From a checkpoint of a small mixture-of-experts model trained on Wikipedia: 399M tokens.
Below are experts of layer 13 (counted from 0) of a mixture-of-experts language model. Rows are named router (the router's row for the expert) and show model dimensions 0-223. Each number is 500 + 40 x the weight over its row's rms, rounded and kept within 0 to 999. Numbers have three digits each.
After each expert's rows: "gets" lists some tokens that make up at least twice as much of what it gets as of all text; "comes after" lists some tokens at least twice as common just before its tokens as in all text. This comes from a sample of Wikipedia text that the model never trained on. Tokens count by the router's weight.

# expert 48
router:591446509517486498480548490431490506497423481499478501494483501472520509531446556495517482492449488529460487479483530541475555490541457431450516548420522434483488532551558526515488531514497530528476491476485496534478519540477458532494485512457536488489507419560530472520473623455533506529545531512527581517554440496496532545586483450487557545433493530571511545557429513448489490518484471524451512550584530497475484470468525483530446512566461513459490519518509532482451434490432437567484479584494423444535433603564445512536509560442547494524518494445485505540528411479545502490514416474545483591542526507544472512485541478502476425496477505462501534536428452461467467457520
gets: " l", " L", " g", "l", "L", " ad"
comes after: " the", " a", " The", "'s", " \"", " of"

# expert 189
router:469533435502541477475554476479433531459539484397459496519528461509580516550549534517420532496518547513474490480474512566495428507540490526475499464492538478467488478497513521483483488476426401469541489472567493493513577567527431488461482485530517532506516451543524543526491457482509479494529491559533482584555558512507465589528552527454505496533504549547478430508504407474498510434536516413514543536538547469453486520537536511497537517434493600522508528541547534425480418485439478515543542415507530504432522454566580499486494421478496470475474510516519509475462511548555570491512489560486531529477540463469486594490444484466445437503513482498499476451512544501573494508424
gets: ".", " t", " c", " g", " d", " l"
comes after: " was", " to", " he", ",", " and", " He"

# expert 200
router:494424497436573494492440523523507499425526527445530446477487467497518471530527410570459520529555533536595569456522464563584477500461486554511489463448528540535595519515550507497527561531524524522514564561503498446466485400527524477476469508515539444544457555496525495499551513506514524437519507505460506508417487395525492501475534510510512479475521448494447482521491409471464542423505456536506430517432467472521463579518515488403455478467493503451444522487541540475534449439515468518519528538446486508431537546501472446495503429509493508511561456522473551513537521532481573504474473533478570432534497471499496553546452519522536481500496463535508408482530567535485457539499
gets: "ia", "a", " States", "5", "6", "9"
comes after: "201", "202", "200", " United", "199", " Mex"

# expert 137
router:487521478533487518587486519453563551517497474527507519507524503464466514580515534491491462512505423484469474429507549530492585538480512499461542531512486563543475462518490441480431548495474500525499404496482577441462510579528540488407496596547445516529476469479538477537507537477542490514479473548500460506492440520514524501512445478499471524538481552615515512426476452475481546495434473544470409479548541554520559408440480522477488533543550482435506487434551542475466460439487508525464491571476541461479546567496488484547525524486535545463507462539513523492474515498538548442577503469562447485468491518457577486499473529516553508505436514493505556415538565502518493410439
gets: " re", " con", " Re", "\n", "-", " pro"
comes after: "-", " the", "-y", " to", " and", " a"

# expert 194
router:406543523485459450447538452519551482526512501489495545442529540497496480521509474501436491486489464521453498465469483483460435540512539485498442514522559529563569487429584468549427557562420431489462468462504456504494574479482475452589539516554559494476423534478475486481478496450479485466623482534509495516431567494494519570514505461422469453556466479483462489496483498438513510526457530474497545493503563512480530492480466521459556523510537548502452489461509484509602510569524420486547525517465541477466462469481557601528488465574547480518545512483552485506499502557497532500545486564486525437529513423514427564434485491529536440478501473436513502466511472447517470502446
gets: " was", " to", " he", " and", " He", ","
comes after: ".", ",", " he", " He", " where", " season"

# expert 133
router:491515498493536558528494536452507566548419562475460497585454553458505400475465538463590499436495507529459510454521450450523482527420551520463542489524500571536554452534505559550483443447488466480536457423452562484591527488475503522503568515533462527534490578513483506499493513458525503477542432445438501524453564543499461433470545484470481503506562522555498534440519477511453519501527531451450463446454522432518503545517531572534561499425577562458547449466520486529536514545556562474437499548453522460464491500524485542447454554528490511509516505514481466513468448495495516518483484500444541443478507557574529434501422503484549572506445484484486451523486495458486483497514
gets: " the", " D", " at", " New", " San", " W"
comes after: " |", " in", " the", " at", " of", " P"

# expert 252
router:504553486451470582438565488439493502557446505551526445550496462489411544496546554414577480544473537491509501460544512438573475578471575531498533567433507566526498438501451506535486443537476466531493488455508425453475513488546498510458566531489554478442506474482497503447500479502471482519507477518593501539580449488474515473466487517519541531457470462475591483485494555463498482461446524526517558421563534551522518509460485463530453445466509525517480435510460435559483481509492561524415462502512555548520543561508519526466528520466453549473517557501507546536549471498486529524592474498516487478470519510442465556424524538494537546485504482534509484467488387539501453463521
gets: " ", " Pri", " World", " Olymp", "ze", "ron"
comes after: "|", " |", " the", "ron", " Sil", "th"

# expert 63
router:446525534506541475513513498535536541476477513466540546483500567501452424589519413446484539413461520454490532465480538520501415534512528429454422521476561525549511415470499556491534475433537472544504483488497432495547529456565469472553531463469520489547574478568499516553531513555462577464563431572456479469499488434528536582513406515470494456480477487524454494454453508480493517505518473439539525484497521490471572524525456530538522495520534473520540536537474503499583395466518461490466511430531501429485496556540529559471521476554475485493516482477583445461460512479469563430509460507551498459527509462521483563565511485536476503489478491496552493447552479506530472429480
gets: " he", " He", " she", " it", " who", " they"
comes after: ".", ",", " that", " where", " when", "ed"

# expert 112
router:548515420503454532519521525518518513445525539519489528539540499469499553465475492405451451524504463498535533477485543427542455512491491507516540438523538525573457555581477477501534410504438557490499557451485567443527537474548522533584529532546435506454519520451538528545510519518505482559563554493520502481485533526469475576561566555519472534483544422458550498492514528434486457548454485507540495527558445476520454525549541548538454547520500511528519467480543516491463480393548471517482466526476515519473493465468455547540530470499529465519517490490466557457470590419504462430449564430527487527447517437544523439518518574528437492536472551443524457557471505432494476481458
gets: " ", " (", " $", " +", " −", " -"
comes after: " |", ";", " /", ":", "%", " mi"

# expert 167
router:454572553448444480494481492567525454489446525461486531466543464540547526480546481496446469484484455511524448598557558514431450513459538480486471523453505449535461539533454500453566502471470516523602539551499486505556511437503518520483560535529509527449506497457541510490497468497468478419518486544455474532489562500477546504406523478544463435449464513522552544540435453524500496515492495516509549522532463522513533473462524494549555486569543445458395413459470472558503434489465455471513543442520580551521516494513439504558482417479478524544436533496526506544534562506543482515430467495547490452499514463452560466485564516486475455510571497432475408519524514518486563496542
gets: " |", "|", ";", ":", "born", "°N"
comes after: " |\n", "0", ")", "1", "2", "%"

# expert 31
router:471485493454552515539510509443477499497521487530457534512468466482524409484445593553520489446513524473499500551408519507492512513568496466554485448521507504585544444494494493492486510557491546425493494473440514453478507389521509469442496460534559499510574470502581545546450454548510529453549545560578517481439442552511583494486509545471435459546463553468455522539505478449503566588436489599494413513496485492484494534550523467527442511551464557541513512438443532498524498430573469494477416503522441537539483500509466473559508528505496573533499487529574456508475454466517520503489470506517468519447490458501438532491479463520552452518460556494492547466533486469468501450548
gets: " ra", "s", " part", " number", " ty", " Bra"
comes after: " a", " s", " the", " as", " b", " p"

# expert 76
router:560591440544584468422562476541533483466477540482486545547550498501455518515490497445512521491456519431560546483545570459552444448483501535553523467560492521517505570462466495508473455438460517454556470476540526460558492433408549489490508500517446518453544464472511507517528455501448540555507571502507484515514509505488416456525549541470507556495495429472546498453516503531493528538456469498520452554533475466469527539573505520476530512489531581552524518527566551503454456522520508530533471444417547555525484504534472536489488471488431532499550498469423545461442553418516429467477412486444466410495507525536563452522570551489470533454497539551533485474515512464513505467505
gets: " ", "–", " (", " −", " comp", " $"
comes after: " |", ";", "|", " /", ":", "aged"

# expert 24
router:549524510524453580530416570423494432400532441512454470508547491565451496500541459547496463515413571506536575457522539487514432515476493463463538468544556523545447520496546501458525480458454485545587492589434444509475472574473526483543482585431526507426493551463489444570491491502588501519579489469539538428478565517477547475459475452526525525518496516541520418479461527553476496546492487538500470527511521440512498508518456536512459506498502508496486481446459510573503504526513490498464524462430553536515508497501493468474505527486497437572470521430521530525456499470492426528497549458553518472474481435491560447485533514504475459547527574458505439506534470516437487527497
gets: "0", "1", "%", "2", "3", "6"
comes after: " ", " (", "′", "%", " −", " +"

# expert 120
router:492447444487521488515542474490526503481560473515505535491547418473554462557535475581463457451499413470483525431499437533471546414529433471552529484559483465465534560429454547521574532459490508525458473532444498556557556535495502518445600468495494503562502439475528511513453503488547503447545493539536564491522525562504575502514544569551458519535504500536469469509563472513536560520508451495496585499525435537495461488499547529534509510507497459512424489543506515476422472477530496495454515508490535521487504472566448502549558540481524488427593531534425558482534499427478525477464527512435486445556495441521572498521477503447456550518496546532509543511494589535521571526473
gets: " m", " M", "M", "m", "\n", "-m"
comes after: " the", " a", " \"", " (", " of", " and"

# expert 110
router:471541541489507577530487489548457443459515464439531509566449452532482503533477454466482473524556506530464519433592532578474498546530417557522543487512518541439459463422447477450485467535458575479535478537442503575449474503496456448467528543533547492451524474449518527420518567478478496519508483575465540552544516473492426456526485518499510444481474461449430526445477534529530479530486546532543467492534547560505472501397545462442503446520499423549478469496518576506535470444540459480491435478519496554534428432475483540501518479494521544525530447474518439497484451539464495446517524444491551476544495496457483394473534487505534581511518454517499503486536471546537556528454
gets: "|", "==", "-", "===", "=", " |"
comes after: " |\n", ".\n\n", "\n", "\n\n", " |\n\n", "==\n"

# expert 175
router:556511520501469502519428431503513561420503508547531572612554515524430420502468482504479478554484590520526416494538537445493458533552477474476446459504472497536525493531562475472492475504478446526542426560499502531573506510458496498515490448487504467520462512515484497481516514490490542522573470435516434535499492577505422490480498490460515512528470553522476544428540442538486507521489468465525448521552508471567450521546519550522526481413510463417494519434558518527492427470525505500442491461466476528491474525487473598449449559504460439539549530513439542515441466544489510539517518441534475454450472401428547456470484439539530453448479522515476513509540502439477542521558
gets: " r", "|---|---|---|---", " R", "1", "0", " |\n"
comes after: " ", "°", " |\n", ".", "|---|---|---|---", "%"

# expert 160
router:470541508558518547523471502486510468519532544474484514512552472501499535528496523491472473485476489514415562442511467532503446541456534526502507527496488511497461480524509487546568519508537468443530551540583390508434509534463499432472502531501538481547503502435477506461524554442553514473382483481435481457498518477523573461511449544504489430480491498513476368465492515463507516534568511506501532540492447443475473521511440401579462499561518469534546432475434479482622476518470533476584482537547495512517506519459569433442545471501543535472465467535532467492506586473496462550469536543513482476454470521459430516512522510480484552562472477519503549432526475530435481575447
gets: " the", " of", " United", ".", " by", " first"
comes after: " the", " of", " by", " Sec", "ed", "ian"

# expert 25
router:488478507507554498482549530460515505549469452486512478574475541484458547467550545494490498507513434473437517438533448479564454499482547535546551462529472530496466495519514473558514495584481441457540502429480517484474520426481498470492503556552606504572538516441503481481504523497555506449517447531434456541491494547483441497554507440466542452444465457520505399472468564443456495523485595481453527501508533460463436478448491432545463476544581548492434475460533505494585539529540502405497521571447498516521428440472520538487433537476489463548504489524541468496549459573571472536489493473474494431480519463491482509512571543570566529534465537440520533492537475492533512539505
gets: "1", " League", "–", "2", ":", " Cup"
comes after: " ", " |", ":", "1", "0", " F"

# expert 18
router:460480558488457450510537515450481467477462529564497565459446511502540467463538482425503510366496571446534578483491511503458453451460558552493571502481539563484523499434512490478518515513605498565502509503477484495537457463467482514461511454449480516470595495492569540532558550504468496544529511488415496446509415474481548581510512518519455481531514462478489513434446504482540556555556517455492519458412516440542491537531486465457441480503468470475492467560518511460512418504466551466521482514498460471543564562508512509484556552514500555508493486556573537529397469524525549495507538485429498507520493451516465489558492473555509543553517555488497444500566471449462540470452
gets: "s", "ers", " town", " city", "ation", " area"
comes after: " the", " The", "The", " st", " c", " stud"

# expert 158
router:471522533474437522479507493561546505578463467532468502516496449533577503424496463454547462491477441553475436518544523454523551548438436523464514507558545483505461569483512493503606448482572476529483498545525497512404502489480454471461508521507516541502488533479577517524521562530439493463561457509490534498500464557515502557502540481570518515489434535478422538472439553428494463504492556443467532513499441470547519455513474454498494517553523451463465500508557462544510574493487425450549476545453484489399543540469454472558502474506548521526463470541530411569509526537541494474476470505466476487490496492448532440494522514526439431505452424438548478606531491507540507553518
gets: " |", "|", ";", " August", " November", " December"
comes after: " |\n", "0", "1", "2", "3", "4"

# expert 179
router:564525448541466476521460424543458455498530493541519493519492493471505560483481517538569486543521485506586516501459520522541539488538472482521490481435447460453529499534465524453538561456525607556529428486508484481525456548544522508467529499471502506507524440583455496492534473469495508548481477469552493520558514583481563543593486437457540506536496530533522495477554546512498470452424524501438532558431480567451531486539513448453450493513483530543525465543521541504442539475506455456504475477527501420498472591438499498515513569589487536465515533437498464507554433451509485502437488501522444552509498488474491477420500512434477509541473400579466529502519601448455500507427
gets: " w", " W", "w", "W", " sh", " f"
comes after: " the", " a", " \"", " The", "-", " and"

# expert 10
router:464470457524467476536488491505451461497510482484508532489459533459477500508440501486571491452490559495429499449460499489514430504531512497501466458559539461522493502536547520526520448478544509525504465433407471444461460549531505486535561490492464537455530471536466515543503463568503536454479517560458442497581496456534601506512428573469533452506504501485426491487472475455492509453491476506485522587542566528565426512556474566564480485560543451500519514557482518465622466475480472498464523452475576461550491549489495500466539456495485538530489489495584569414584460515474508478437524529625431571478523513501425493487530531411520506501485472476533519478498539434492498508487
gets: " he", " He", "he", " she", " She", " they"
comes after: ".", ",", " \"", " that", " and", "-"

# expert 30
router:468510549485453535493447553452450522563524476509535452579513473467500454481465480524522586506519431482478572450532473526511475527397484540530548460513519562540532493559555546443474477488459577495491463449454468522555559532523571483563467518543576497483508522540523523524534377543488485490461422526434546504480552545512596499522527441455472522466481516493516509407490478496528499544423544457443433567491516437532433539536521523582442482544497532523501490504463475465506551555569564488475446526513518504456567518474477479452484492504469481450461557502488429418509553514521485477510538525499533488467498519502471525485408542527485509495490465492480480441495569486501519543465
gets: " B", " West", " South", " H", " St", " North"
comes after: " the", " in", " |", ",", " of", "|"

# expert 102
router:452491460507504530511473509494536537552451480555498508526499464493486447461564563540488557538467460442485479556519559502558505529479516482517561498519497489487443556477433529494483500482501428470508513542579483504571554475497525487533496524454520528555460454541464539500499529441555478549467405450524500506465461481469536478471547487512501560433497568472517549492473477415574468529455479433482470460587588503459502456477470525471513485506576546442538465473555450479483457498525441495547540472466478502464454555537566537381504452487505441509475486521439531521579469567491496457441466562495475516534495498454451521452491506527471453397535440469509557488432533538579468557474
gets: "1", "0", "2", "3", "6", "4"
comes after: " ", "–", "/", "6", ":", " +"

# expert 184
router:506487448508497554453531545525533440489429468527479467512497433429542558446580513481523534503513468488549470581483505448499530483503504599490475515564462522463519496465464490445518489462520479510446485505454552490456434527519477546506503516486474497481574530567469471490468452566487506485463517420446535453467550518467531505480582467448478563417459460543571466501507473507511501481457461488494563535539497525533512449546494496515517517475494481561460517589450471502450578512563531566496564395562503488499563525507447547458532496482469570561478534561441538451466532479543553473536470543453434499508486446533596519549530571536495497429484483561490442472491487499538472520551
gets: " sc", " Sc", " ", " ab", "c", "oc"
comes after: " |", ";", " the", " f", " v", " MP"

# expert 227
router:503502505552557473575500470558517463469537445513529539476473531542499492577495460448515501529485493603506479521544531490511492474460466484440479527505551493502484552552504464558537529460478495533478434504554541538609557478527476523490560470542426481456463554510534482471517495542469499538552517468591439429439541550460536466475532455456422484418429523504507539514516493507520471493537486472562545426503478442471535515501461577447583566411473505486507459466542453578518494499607449489446517477495507471534459509503559521433472468510455486450514532451508488533464488481524553493556486484473522456468503425538547449458482555480510546483476533493474414488478512474435502516417
gets: " |", ";", " at", " of", " in", "|"
comes after: "%", ")", " |\n", "0", "2", "1"

# expert 5
router:474544467449476523552541460449497545554540541496482472532535438453466522509454407483482433484484436516455531524526524502453550470443484477571504455510485518537534559490543440559490477440476540447530506471423533441576468502495483500480522558480549472508522568461556507518522480510489465515478485498478495533587536480521520467532479547546549453509466414550438414587540438573485485497476524537489565447570462450522515462463482449554470477580533522544480484522552408440540457463473595439520506458507506519550527510493548488438485469476476533537463522489573509408480475435522453533470507500580462507475487515490488450558506532468563532544489469522507453519445502528502472529532
gets: "e", "le", "te", "re", " se", " Se"
comes after: " T", " the", " of", " P", " t", " A"

# expert 134
router:532502491481494518548578493529389547521499548464483424516430532507537456528496449586469480448553536499519530469552470498470516478490480455517569477577555533505458465484467524464534433529510483568570484502476517447504451540481450430517411478499506471415573489483430502480544499511503508467499532519485532463515464497512422488535529481578457488549511484410464488490528604512531500511551514449444538467531546524504456485448476431484532511509563500505545524495445466533605445485458461480497455572539472498538502467472559491466519483477566459537494580508478574498460524572568543511490473540460529476528503583550559510457524430468517482521478503463488500453558509555518476518454
gets: "-", " |", "|", ",", ":", " \""
comes after: "\n", " |\n", ")\n", ".\n", ")", "\"\n"

# expert 74
router:530491526514466580494572483510427553533561540556475463510502444511490436520584478518475539559430477504506541508505519542512470528485462548464521501487480575420456410550497478498439543533455571398521464483478538473524553576493542493430538495564467477526439500384552487464570496502538507466528495505484532502533560503493486457540449491522512525552448545497491479527478488604496436462548423517559547482507515489522467557474543575497455504554483546535454458517520475490511409524449552461437521442430485526532451439535531484505564488537518509507515466487530486529406454445469482534463482501511457509473479524488561515546468511513517473483467528468513487535578456471518530535460
gets: " col", " University", " National", " the", " High", " E"
comes after: " the", " a", " of", "==", " at", "See"

# expert 182
router:498593557485520558569509578539544503411418537516486562572551548495447514564545544491421532437475458531451523536523457527475469476496557485491469530531588539456459553509494487526505424520507438504498541490513535594483478475528458499606516532481487545545551507561508457531473454469522471466487493529455459544442505461490467459477507474466455537443485505446449491517498494530490523426469466530469525556581536560508501533535537452454478491448550484422480532463524445511458514473490565458545468449515488505497496517479529497507442452545536460491539516522466392508492505402505533501467504544471511487449503527452478462417481466525460472564510556474514488556500474469557473492432
gets: "er", "ar", " Mar", " Car", " Jos", " J"
comes after: " J", " R", " G", " L", " K", " D"

# expert 225
router:455521524526525515536472466530534428470470421520516435506446489544515548459564492471496557493521450425498489468503532539482542555532486489494541460507499476454489513404454529492479516500533475578441506541527511571542466503585568467524516511463513485465462441586483489549507418478527528524523517459526469500456502438528545493492491446520532461426515524473448551429473567479501571454571442593500532429469465569440561470503499496485520475555489425535500471516423473503519523515533554499439463530552461536546524532537481523481497472481503458412457451443540537448540504527527533493508427563503536505468542452472584535467522449571526567442466467453499484522502524502494474525570
gets: " |", "|", ";", " |\n", " April", " March"
comes after: " |\n", "0", " ", "1", "2", "3"

# expert 115
router:546445536516559514542502430532454525488443465523539527508513523532512534425526462523424444477570536556518531569449516496514476540538543434477523537537454479437439541508548483510456451518479448502545564492498494508573533530469545485486476490529475509519601483562479523548425429479479506529517531476529481484509401504466503577560443423418547441437489427588495414484557493439535499497548446557499481487496525481516480526539477528554488464500478480552463482540463556427529529497524469534422530514532473529558506547544454469534473478537492456471511556494472414518546535476509513524465456468456472544488467462527426512422483542558447493498524461513533524531502535520513457458476
gets: " |", " |\n", ";", " Best", "ominated", "pis"
comes after: " |", "201", "\n", "200", "199", " Best"

# expert 251
router:552517506540452511551533543429501517533560543445516428423477504494515477573535431518409511443569421491502487490558461537499496525490543517485551510560445451491496521453423478500422430422494521494453535520545494568551486532512456485440458553515535520547468573512487518550496544540485528492526479486424452512534498493509520486458530506478497570528501488539539439587545422532517554531444551508498512526468477533515457481519484446527509507517472597509460474531473511467462513477468524517475433454539506454534476569428544572594497506432474581508466433491529507480523464418530487552493486498511447509485504509532516491583560513511507455441555518499463529492466453521583535498498
gets: " s", " S", " in", "S", " Al", " al"
comes after: " the", ",", " of", " and", " \"", "a"

# expert 45
router:569494524564568542430488557487535500464483541503509460465561466545488536504565466509432472555514450544524584463506571518489457532472481487554471517475490432454571496510455576506533461509478494446488447524462445490467563493483497402476481474508460477536533485464490495505488527466544516476539472567478479533466532448536403551409533483500485535525511501550486487550446477510501452457539439424488532512521460476414502514528529443510508497558520534474476487521458556492589435627489489456571447496523472437518521517486529492473557450451551547559433436478488460486521494488451444551495485533538440491559509540498493560521518457443439541504489533432520439471518483493509513529455
gets: " the", " The", "The", " a", " his", "'s"
comes after: " of", ".", ",", " in", " to", " from"

# expert 248
router:399446560574550455537467590470492526506494435531454488568482528553456509511502509439535468521450494527418477466509529451430449521443492496498550501485530568556491426485543414511482543502492492501486486495548474494465536487481483500462545539525596528487543470485548452442490546517493521510531447453553514536475524504503506460509502521442602492556526518512425497479469443494527462497467543484442483450479479542576480483479488555416433490521505561466507511485512563488512525421472522441524515573492511572468568471519545501481490561505450472502542436518560490495522450531516602478527565522519539536498496530517466465428424497526494410437459457493473466521465505483423517473516
gets: "\n", "6", "18", "7", "3", "16"
comes after: " ", " (", "--", "–", "0", "°"

# expert 75
router:469435509526488486525528442566516490485535523487481498500539474554459563486484482446431427568567431528504461514488500498539487500472552487508478478532558423462490534473525476475458502507443496471469535500429533563478486487482530504493532560569556487519420512458525483456487567479572511525523527468479480571477503585492487581533503496441437438442522472464510517456496559502515450521442513444488509566515509468476487453474490473508471502546538539530402476484512522478521509455521407532459523582457516531506490435413482548502516559457536439501528558462518516514522565541545420512449526498471490434535532450479579526474548483569558487476530510428451621555523550514496534510529
gets: " ", " |", "–", " /", " (", ";"
comes after: " |", " ", "0", " /", "1", ";"

# expert 91
router:525554481512534486506484524551498466508460487530491485578427441509552506506499489456477451529537534498612462583433490499552480478516425539535472547554534552495480461424484507451581450420520471505539527557474523507524604474491431506511480520564524549523577530452488518457540491539461507538516519558460447487476423475513495487552510508525476558538485444498477551426422518538478506542428511511522476408564491463510480497503456505494537469488483487560545469473560534508454510487539528526479538508542487492556449452488438487463439535445487494452522479421462489415501516477582545489459516534458532520473468512469511544416551526427478471485525478540484452459487530418516469527573
gets: " ", "201", "–", "\n", "200", " #"
comes after: "|", " |", ";", " on", " January", " March"

# expert 66
router:578427452563476475515546442517484498514548470535488483485469417476494514522497496560524455500463475502433550406420457491499528467529508478477561421475475447534526504510529503545458466483506589524515511518466552451429498453466509512509531521526515526510496478499572529498573520527484506506512463455448572554462548473507521458540565501527501510548470461535473529552482532496515500554563500461371545520466496522497536544490505530440477498499455537443438490499499578538455489536446497537521447537507459509563451440528501498550495544414527530488518526409518492569520511479520518539505533503560565490571507465591464550484525538533430529506548531397487563527472427500438498497554
gets: " L", " l", " the", "L", " located", " an"
comes after: " in", " the", " of", " is", " (", " a"

# expert 212
router:477467557505529544467509462539544540561509468537514443559525515532548480562454488414486457474465582546471482469520450503539472481551451549482521552539490486473452528591454435412450563499483511428555551502539514497514578537521468467557499540482548534563430494485471520464491510490485531554466548493481480483481547522515506564520543575542507474544507485443577488477545499462524503494458495533520477450554471522479474538509543540502545497440551567514404513487450545519462437517486456432529487463502480554525554504534485527511444515426457519513521510489503536493482440492433507481483549548529537556472497528456411529501415609517441425439481437520503470471458508468535453522467
gets: " ", " (", "–", "born", ")\n", "==="
comes after: ",", " in", "|", " |", "-", " March"

# expert 12
router:563453525511523430474479493472563493456472481462512532577476530535460533511520539519512516538464483547457538510497508530424551543464479534444455586563495463523419459432569525458518423460514492548543534520498431530480430425447516493425507500437501516486520441520459529497558551555542472461466494463460493528456608486532476558500505512541460442497468475528468450493413432529474541438568534489479492523493532518561497463447571528520538509540467498545464480489502506457511496455505557533505496497575410546475555516482444391475545496461490496454537434490485530537479545525461498499477514490472537566492533534546574511543546503491512475477452475559525564469569507570535502527510
gets: "-", ".", " |", "\n", " al", " ex"
comes after: "\n", ")\n", ".\n", " also", ";\n", " name"

# expert 101
router:510538476525577454546465475510533455558471452490467504593562495513481477437534441467529568510483564488454475502520529466488468508517546465506508487476523497499534504459524513534402495496527499433496490542558493473586521404432540565511519522505464560463488462574523494492466478545515539551574466471521495530458451451469484481462493492436522481529432534479438508437558525541500490535465502575561416485558511483477528463445476522439451536482467578415460492512454519540547496495500522535438519479496559559493467559462544541500475456565415453561477563494574502463542531541477514576555524528436528473461542495472530509461476519458486476536468524491518528460441525483429561494560
gets: "2", "1", "3", "6", "4", "5"
comes after: " ", " (", " −", " +", " U", "15"

# expert 40
router:524542555543433522516479551535512485510527600500454524474510470542433557446572508493534541550485520468472528492545523485513481484433415468524454455571496463570505557515520560555535553531509453506537491478519505518460511518497478485492538553477428502575561473509555479477497465477533456547490523487560453477488551525497446470592482511517533545475510501457519528587474501470495451485447506492467532517487448465488452441515520442476519475496461457481506507498515464564447429525494533486531457452554558564429550524567419479427468560578480541544443427486417514452467477565483477412488570529523462437485532478495502533457439437498486465523499586498476516489506507473513424510456
gets: "0", "8", "7", "6", "5", "9"
comes after: ".", "8", "9", "–", "0", "7"

# expert 233
router:501460531560496433555495488426529482466463485433487486465448533554479501533559488452560508524478524487555462490498469446577568459492498501476512476516492476540500493483521586449528486509510493565433579522532384566455557476460492538530516483476533543500466461518549537472454527515505490573483502525525448545531421482452443455522432491421484467484560507492512507464473516560537503556450480470537428495504488557548503444452459478462444523473440530543522446470523449540586481513573519478441554532532486538543556486545586438470516581528476471501558519483547457436572452564467493503546520456525538525480451475423494505457543459553465483510467465494505508501467465520461476517561
gets: "3", "1", "4", "2", "6", "5"
comes after: " ", " (", "\n", "201", "199", " #"

# expert 71
router:498550498508484516487527478512437563486435501480512537498430472524554486525525489514527442433443413509472507467502560515454513470528538428499473506508579464564461578473458527519518468468534519468504519571490507522502533440484477495549561489563401507464565512539500460519488422511398508504505554518572556571472527425493483519505476491460569577449543544429504471519541453528462437549548539429535511494558546479492582504542519551450543506529530508405461502458504533513477445535484489506529473467542444505492507487554527468562463473459526439494543530487519444564531442528488574518503495523524489484478496429466501545398467484526448501524453445503492527516436494488538579474515
gets: " L", " R", " J", "L", " John", " E"
comes after: " |", ":", "-", ",", " USA", " by"

# expert 86
router:471578549557530571474551518524473498516499524528493485531463528543477462487532549436543577548482455530492500442558529507500542526472509504529534537453535572475534430460424503490425491524498520516515469445478453544419543480454447475451555491598535470478454478455515521515503484516475501548537514548484496543471501488530446509564531434456546490452476479454421494517442534419474457533547524399532522434456483542533545455532558559529532502445572433474456443473515499523592545527559463470495493509500479461520498454510499479533590582454501546475523560540523449540562420498454503459509448497471517442544502489527486484527477479483510530460512440434491514546543452500487507526441
gets: " the", " The", "The", " his", "'s", " their"
comes after: " of", " in", " at", " for", ".", " to"